From a checkpoint of a small mixture-of-experts model trained on Wikipedia.
Size: 10 layers, width 256, 17.6M parameters.
Experts: 16 experts in each of 10 layers, a sigmoid router, a shared expert of 192 neurons.
Training: a variant of Adam for the experts, 3467 steps.
Below are experts of layer 6 (counted from 0) of a mixture-of-experts language model. Rows are named router (the router's row for the expert), up (a neuron's input weights, with its number), down (a neuron's output weights, with its number) and show model dimensions 0-255. Each number is 128 + 32 x the weight over its row's rms, rounded and kept within 0 to 255. Numbers have three digits each.
After each expert's rows: a language model's description of what the expert responds to; "gets" lists some tokens that make up at least twice as much of what it gets as of all text. This comes from a sample of Wikipedia text that the model never trained on. Tokens count by the router's weight.

# expert 9
router:122092121141136145136087132126119171177156140121127134140111129146147117119127165136166133157134115154099157133183138146128152102176088150177179088108147101153135193191156155127098134180115089133116192168139124090151076122070184081153107112155131172152160161122134150133099101093151111094089147088120163107128091123130130167113156090123134179182115086113072198064083119070081176178083097185155156161077109101170123152186115140084097118128169117112099129123154118168115030140141099118148089131148155127054151160111178209173119104123142142133157115158141167115155054157134087105148166084071107104119167110113100160134083112147094179171142145094098066092132114087099167136127099077155124100188154092077163152125120134111155134136146176131160128106149156065073120082102094
up0:156153088104104114135147139073094144128137157151149134089182123109106145190091146127138116127094079124129166164134099125180080152077146137089140111108186047120115198161176143145171094120139129082124152092166137143144125138120181110138115155183139068097093106128112175166118115081111124135118139154117135124112154138183104166143118134154125182077112123101152168113126147101135137121136091102134117114145112109162129078182160093114159132139149125104139095119128183138027127136148110132136122083113084075154106111079154179160111099164076171122123185228106105108060098146146138090150106098152080090162113139115131179151130213105179089138129199110104111167121130140061128157178151174112163158157166160114186074157151123122058059129102142089108117180126135057121073128104158
down0:131141102163114104118156103186099102053096171132093096085176160155109137081140119137157125147095144154128112107126081123082180136111154135094065151142161108111182117139154046100193154148129115124120118158103134148104135117127128177132170141108163089081112098255140100088103105119169084097129088130190090168136075146105156177131112085130151105139161144134159150134085204090092100121095087077149084157167164120100193107135130131189151129091123123138177103141126119084142158107036136172086077101117133130065117109086124079089141124096156104206103126112106170154131106154154127153139123166159131104102108113106113124095155128093090153115135113135082179166102145152143160086140072106165116169138084118133083124119122110130062100163122154189121147148182152116122132135142197
Periods, commas, hyphens, en dashes and slashes inside numbers, ISBNs, dates and score ranges, plus the verbs was and were.
gets: ".", ",", " ", "–", " was", "-"

# expert 15
router:113129132122120145132070094107117092148121153107093103096135131146121173141080102121140160169105105188055119151155139115073151164131108131192210123110098107190165167182126203139079100107146130129054126159137100106102091114128171132149072099107160204120182129148145089100152083120082138102110155078179113155110128176126153143129098121200109134166117200146118174130107119076062144119086184142156170166070117103155110124141155129107104141115147177095172189160154145097103078114133088090153127136135123080104169132161147164110134081152096101095099123152139179145148128176208118087170087111092104128130120082132084158177072088184080175170162118091095049105092124147156161122118178135145096108093123124142140133083154143164138130147122116118148144085131147147142087156103139
up0:160067170166152125070113093099135131152136142133150085104134085104142148177082084119170186118084086185141128125135143176126186203149189146097152127140147114171098171132092125198099073089170101147057136133075093111112094166084176136208084086118122077162089131119106142101131171148124108140091127129122109102111124107109109182103153114155155175128147159102154058121090149100131182138125145120084134118170147140214175115150162152087135169121117196180161145092119139070076131148118116153176085136111163129169102129132146138118098078150132093079128098152105153088152148149147137096139123102117054107163087063079113181168118126124114137088105193142133118180128105169145125174167123124150059142108165129126144118158132078127137093145118149152206144110116155112180137139123162
down0:140141066177157100171108092110106158130102149122108149115128123123113094083178149158149136102138162108183140114121119124106093121140106102118090133147181129099104139072118139161166110102097176149141099171106144121111111074128132122165086122105132140128192123113086184124159115186167070116186145122147127115184116193133075175162091099108189130166165153165114152132170129085114154103114102165067046128173169121137139086094139075087124075092092114142137132137101097167094140058176149168169114127178100145126124090154100077107172155147116149161094152163154104160081141107119086125153114162091151118131121121181112158063129068156161077108173179151097107143134161165066151201132137165110063105098156105129140141108100184140192149070093171092086172064172095122123141135165122
Standalone spaces before numbers and dates in tables, plus single letters starting words, e.g. m, M, -b, and is or was.
gets: " ", " is", "M", " m", " M", "B"

# expert 7
router:145078113170134108133097108070135154113128131124158055108101129137132079119148189120133116142068108152087162183129142124082051108141118158167195138121137118143183182155085203097117083130177159154121167072168165081119126160138168157125089109148141130149171105112120160097169128043137181142123153107098173121139157121126131150104153081178188140156078143103064161068133087091094123158067133178101172138052090101132141183135079150117147160143112112156139111074136134127041117107129154127141136118126116104100156160066133159114053115159143136079176122131165155092138088144169088102131121083083113142076169137110121141147089130196144102129130141139118104140116080071161137172157094121112132107121135107193169174150133113124125145085166145114119132118130095137066070140101166
up0:129097149027127152122090100131147150195144144126149130143146102151117134129099115103091128151124092162143151129139163078103121119117131177137154149140088065133177133112106172149071147097159101153132123177143131146124109114157136123171071197108106102208157131168179083090180121090115183061049130040155173168147152085131137149121096123181098156168087180096109127101142147076106110156063106191094125124094088086130167116139170111159098189126105102097082144125139123133151171135157096100082127117133119136134139150090189111066071155142150121106079084106087105105166160103122131125131172082100144121156087147087068167133125155142141123095194164079101132097145160171175164108111125135158151151127153107183140132134104135145131205156151139075119181112146160150071085125127120
down0:106156140154042081138215151104124089160138141122156173105125140122109138177164096103152116143144136159102170150132118135086125121105163112126116108214135125108120161086156178064130155140138161139052162142167123127123118086094086160154110158136090149118110124088124117075119115164159153130124159160163134140107128159094135142107118156133109157116160158119128115107160105056162116157095117140123126165106221093162094105146115119102113126120127130072151157187133152143101107089103151156217083121053088185062215149073159088180143150138146129214138120117133093117112119130128131065150073087138156142137178099141103161198085168173100163195099133115129190130135114119121152165055168144150083092147129121150178136129150136130181127085092080128174145128115139137131131064142133
Opening parentheses, quotes, dollar signs, LaTeX braces and year starts in sports tables and statistics, e.g. (10), $, 201, W.
gets: " (", " |\n", " \"", "201", "–", "202"

# expert 12
router:123074110156169105138086108120147166162118131141154076091153154151047162165091095116156104146087129157144154139147126111082167142106161151132113110122178063122108148162153152120154112096074150147084147178164176076159100157153210158133095165144170097157094138157136126079172156095143162113093171098108167093129076171062141140109113140161183149115119194159131135080072105128076144145088089159141108202120090142149137156190148119123109114137112155172097129100122167161104073116141091108144113057157101077125148161127132158136091107122117119129095093206136148083112067139103113131145079063151068088134158110103077212137136128136131148140161136119156097148084108170132170163140176221161125137130179134075166145135111155114059133108166151145129183139119127125119150117107128
up0:137085088135164128120108133094174183160112109198156067108163194136148112151096151107091132164140109133133068159145124143159115100088135145092132067142091100132163151120130164100178161153100110102099178133147121107108103123135136121117138115068120107100117126133158119144229067112125145174147148110120186141143120174127121132108104148142171111201110150166127118095115132168097132116087087107145075130082102101136154098127031160099090153213108203115164151117087132128137119116157140131119112082173091094093085133104127143034148081117101151112136026152146171098120066109151132130170130111128095084153122128123166089126088122193103116129143150119126178143145150234096119084156116133174148133092174049118086129122117190135162123099108151133132163108072148135147129134117162
down0:114123166105141203132145088085167145124043121146155146138168136089115102159136092092092123153046151141132132063128128130111077109140092135057075142120153144133057104127098143141128174163137070158159118166056096120119118127135142106044124152111117153176117135152156123134159111138145130140097137117124083120173142141167116127126077125087084171131146137186147132061156123156110183062138101143122074090081079145137094169156126109106101085096131096100121168157141143114180114105085163119127137099143126193136130036151092109128138118129118107134148133108135158188164119134119219127206155075130117167154117123098211139208094155120135116124133134160161131148120114121095101154150114159123195117155092086176110138097074087132162080128130100109127115097154134126154139166211180
Column separators in stat, election and census tables, plus geographic words and coordinate marks such as north, located, ″N, °N.
gets: " |", " the", ";", ":", "ed", "|"

# expert 0
router:120104096143161141169038074122118118155140092141118096095126165135117099100153082125139169168105110175089174171186081095100141129134110200129103181097107081140153172166172108124116095096172100147106146159141133126150098155133162082154168097122135171120160147141118094095132115073124113083101167115115111107163065147077138192142188164198150127136092158124062176115080109081077154145156125149183192180081115113161170166153101157107123107173157162202093145107161143132106081064165125130139074112173155148089113177111130163115117127141160135149112115133185132072165076159154120096170168106108146122151116097110100151169077148165083183173140172140131084116114080133182110155117156117113086118170149083144184132122118143125111084086120129165145193109156127115134097108136109
up0:123141127151147206103060126090115165106145107095163139104103182114113121142135116105114131127050152144139139120174143106129128166156128134119124122137110116138131163101215135158065118107137135141132085102133187119148152086112137105109159139152120143113164060164124177089130136090127097154079175124105162107160149144220172167089171222164097162100154156165092093082147178128125132181134135119157161107119137038177082098159125110099081140155110197141102168072177098117135068122141130103161132125084129116177099099096149132148074083112135152058136110110161143064113091129141131138130151108074141147159100097143114144189104101109032137106142104167190107130123050126157077096189117148133096113151129089155101154140123184115095108131154130169161154095108116097122127158144083
down0:170146094093117135149165130170124118143087187131109138173117117126097140115088170178131144056199095135181172162141086138136077093089178109163110148110161094093144128135117027115127113230145133064162120142105139126068094151130136119123073162137143110085061154152119074163105168140074142168123086101162099138123117126097106162144062045091160102134077119161124142149140123140133139125162073130123061116116133141068143138117148137128156103081088139112162089133103136147136076124136148094117154141172127125122106152106115152147153153134143161144143130103110148129104134107080113134111127110111133095102150139208124129085141068125133070157102148099141093234122143144162154148108138146109155118171116129117175137059147141118206125195089183084119130227137157172151137132138158
Possessives, articles, conjunctions and commas starting the next phrase in running prose, such as their, his, an, and, commas.
gets: ",", " the", " and", ".", " a", "'s"

# expert 14
router:103145086165130144171058096140124168155166124085155084091155157097136119169143094162136139146059174146093125160175136143130113145176131176137117112093145128064143164200160151119120145160083151118133214122139131083110131098117157197164110089135142180146171179193112082139154118120122140112142149070114140124099122172147100155078107134151155127113134130097125168113095114102097127104081149146167150150107149110170133150167137157111090136109116144108095159131123199131045058096160103141111029151162116087105167165097191152140123065159133181138142133137147129094142109144127096082125149089119138105146176058173131177159094180130060142199130134154126093174107082143135126160109165122088149092162118079192114161140140158144096120107092152120100179129164100117110063073137111
up0:103095173151095065110170094092076124106136087159147149131064124111088091120143084133180107134085132104126099135161120096128103144101138151201117112058123104172144106140128164149100118133129156138078180104117172184112143117139099115105068104102194119182169115052101094145150156113145159125181095105111085146130136152113156126142151139150207103148086125100096094107132116118102160166059150128203206140060138139193113146135167102146090084146097137122139154108162152176098175144125111075131184129096066177106143107112105138121121143141118134111086116154152150131085142196132154108106071167141100140129157106193118151099097214119164100117115115199090116146128110169114115216105145133130179165127123095131111119072119098095135177116102138146135122105120119052140099114088076
down0:140143156137139097076137087128137142139119121122105158115121130110116102122171136107145130111160088168107143071150114106130146123116117177174126072149101160126163132123148255143173123129122131128147092109174072150116189145152110083089078071100153070128136116037093118183185151143118098150137106142125108107181147157130105128077137150103161114159090172137132128071184117094101187170110095133141160131181121123148097106163145127067140140155170175149189174151126154173168201107150192101142135147075123119101175145142114130091146166135156166126145119109131150144121204150052116131173116111126155178125170161106082160129108120117109102105078143158117152103130095149146145177105158154099120118099114094091150118153108037154155161131162092118185124070124084070128153140062092
Prepositions and connectives after verbs or nouns in prose, such as of, in, to, on, into, about, between.
gets: " of", " in", " to", " for", " on", " with"

# expert 8
router:126126157097087137120116106139103134169141079097161125111189181124124117108173143175177163185102126121105137090099120128122150157147119156171139131133127095149181136145198153074112075116154099130114123121184149128179083154137129149192124100104106128129178140143152088098192085091164121093127101088121169091120091154094090165135127180132140150114092153123125145081078125126106130171054104141177204156077113119170208138152161170115083174143120115142122128117164145223131125074185106128152143079158146140076151144073096156062109134173134100124160125143174130090114078136143094109114099132138073090120173129161083164159143127125117148207205167144144040107135094181134134125143144164116068115126185105151147134071128192170116134087151112113093133143134124107095091112110150
up0:111142104127116209085107073108098179161164116117109111122192147123164173118156119160118146133099108154129110162144145103143092150074114200102150113087161088123127148120144177130085151154124101122090124099134064138120139098144173138208130161133112094121125110138105101152094138126148152109109120131109118143175111098119117118117162106126067127170069152085121100126135193141165088110048139146078218091116147089134181112128151173069185145131109135152101139129201116133131100060128140157163178133175069130117164133115146126104174123138175112141194122102149182108123093142157169130074114130129130104071126082113136156150091122181141208190103108193168133068131138174135143194134116093177037162119099112142100168129168143106087119099160200112133092150152124159163141103143145
down0:097158088139108128097064145103133167144125122162085186187157111129130191109075131104105159150121119123154132104109116178071138171088111076165131128116103154131074141123094115163132137122052126125202161101086186104124149092072122164143136070152136187072151127114131145128074142181065071128140084192205085142140130136120064137134110141147137120087101102147175105174134111089195124150160188126082132086160133097173141155166088102091095105153156123081134126135114128136203128117173147100094132066192095043132137080140134145153125126134127069115157094129118114121136169108105185109165147171159130114068125132114133128080113140186141113131142138177130123115117137059105208133108191113124098106134121151143124114118101200112130115072115119107129088173128153117126134089171151
Single digits in scores, dates, times and coordinates, plus lone initial letters of names or words, such as 8 in 9.8, G in Giant.
gets: "0", "3", ")", "7", "8", "4"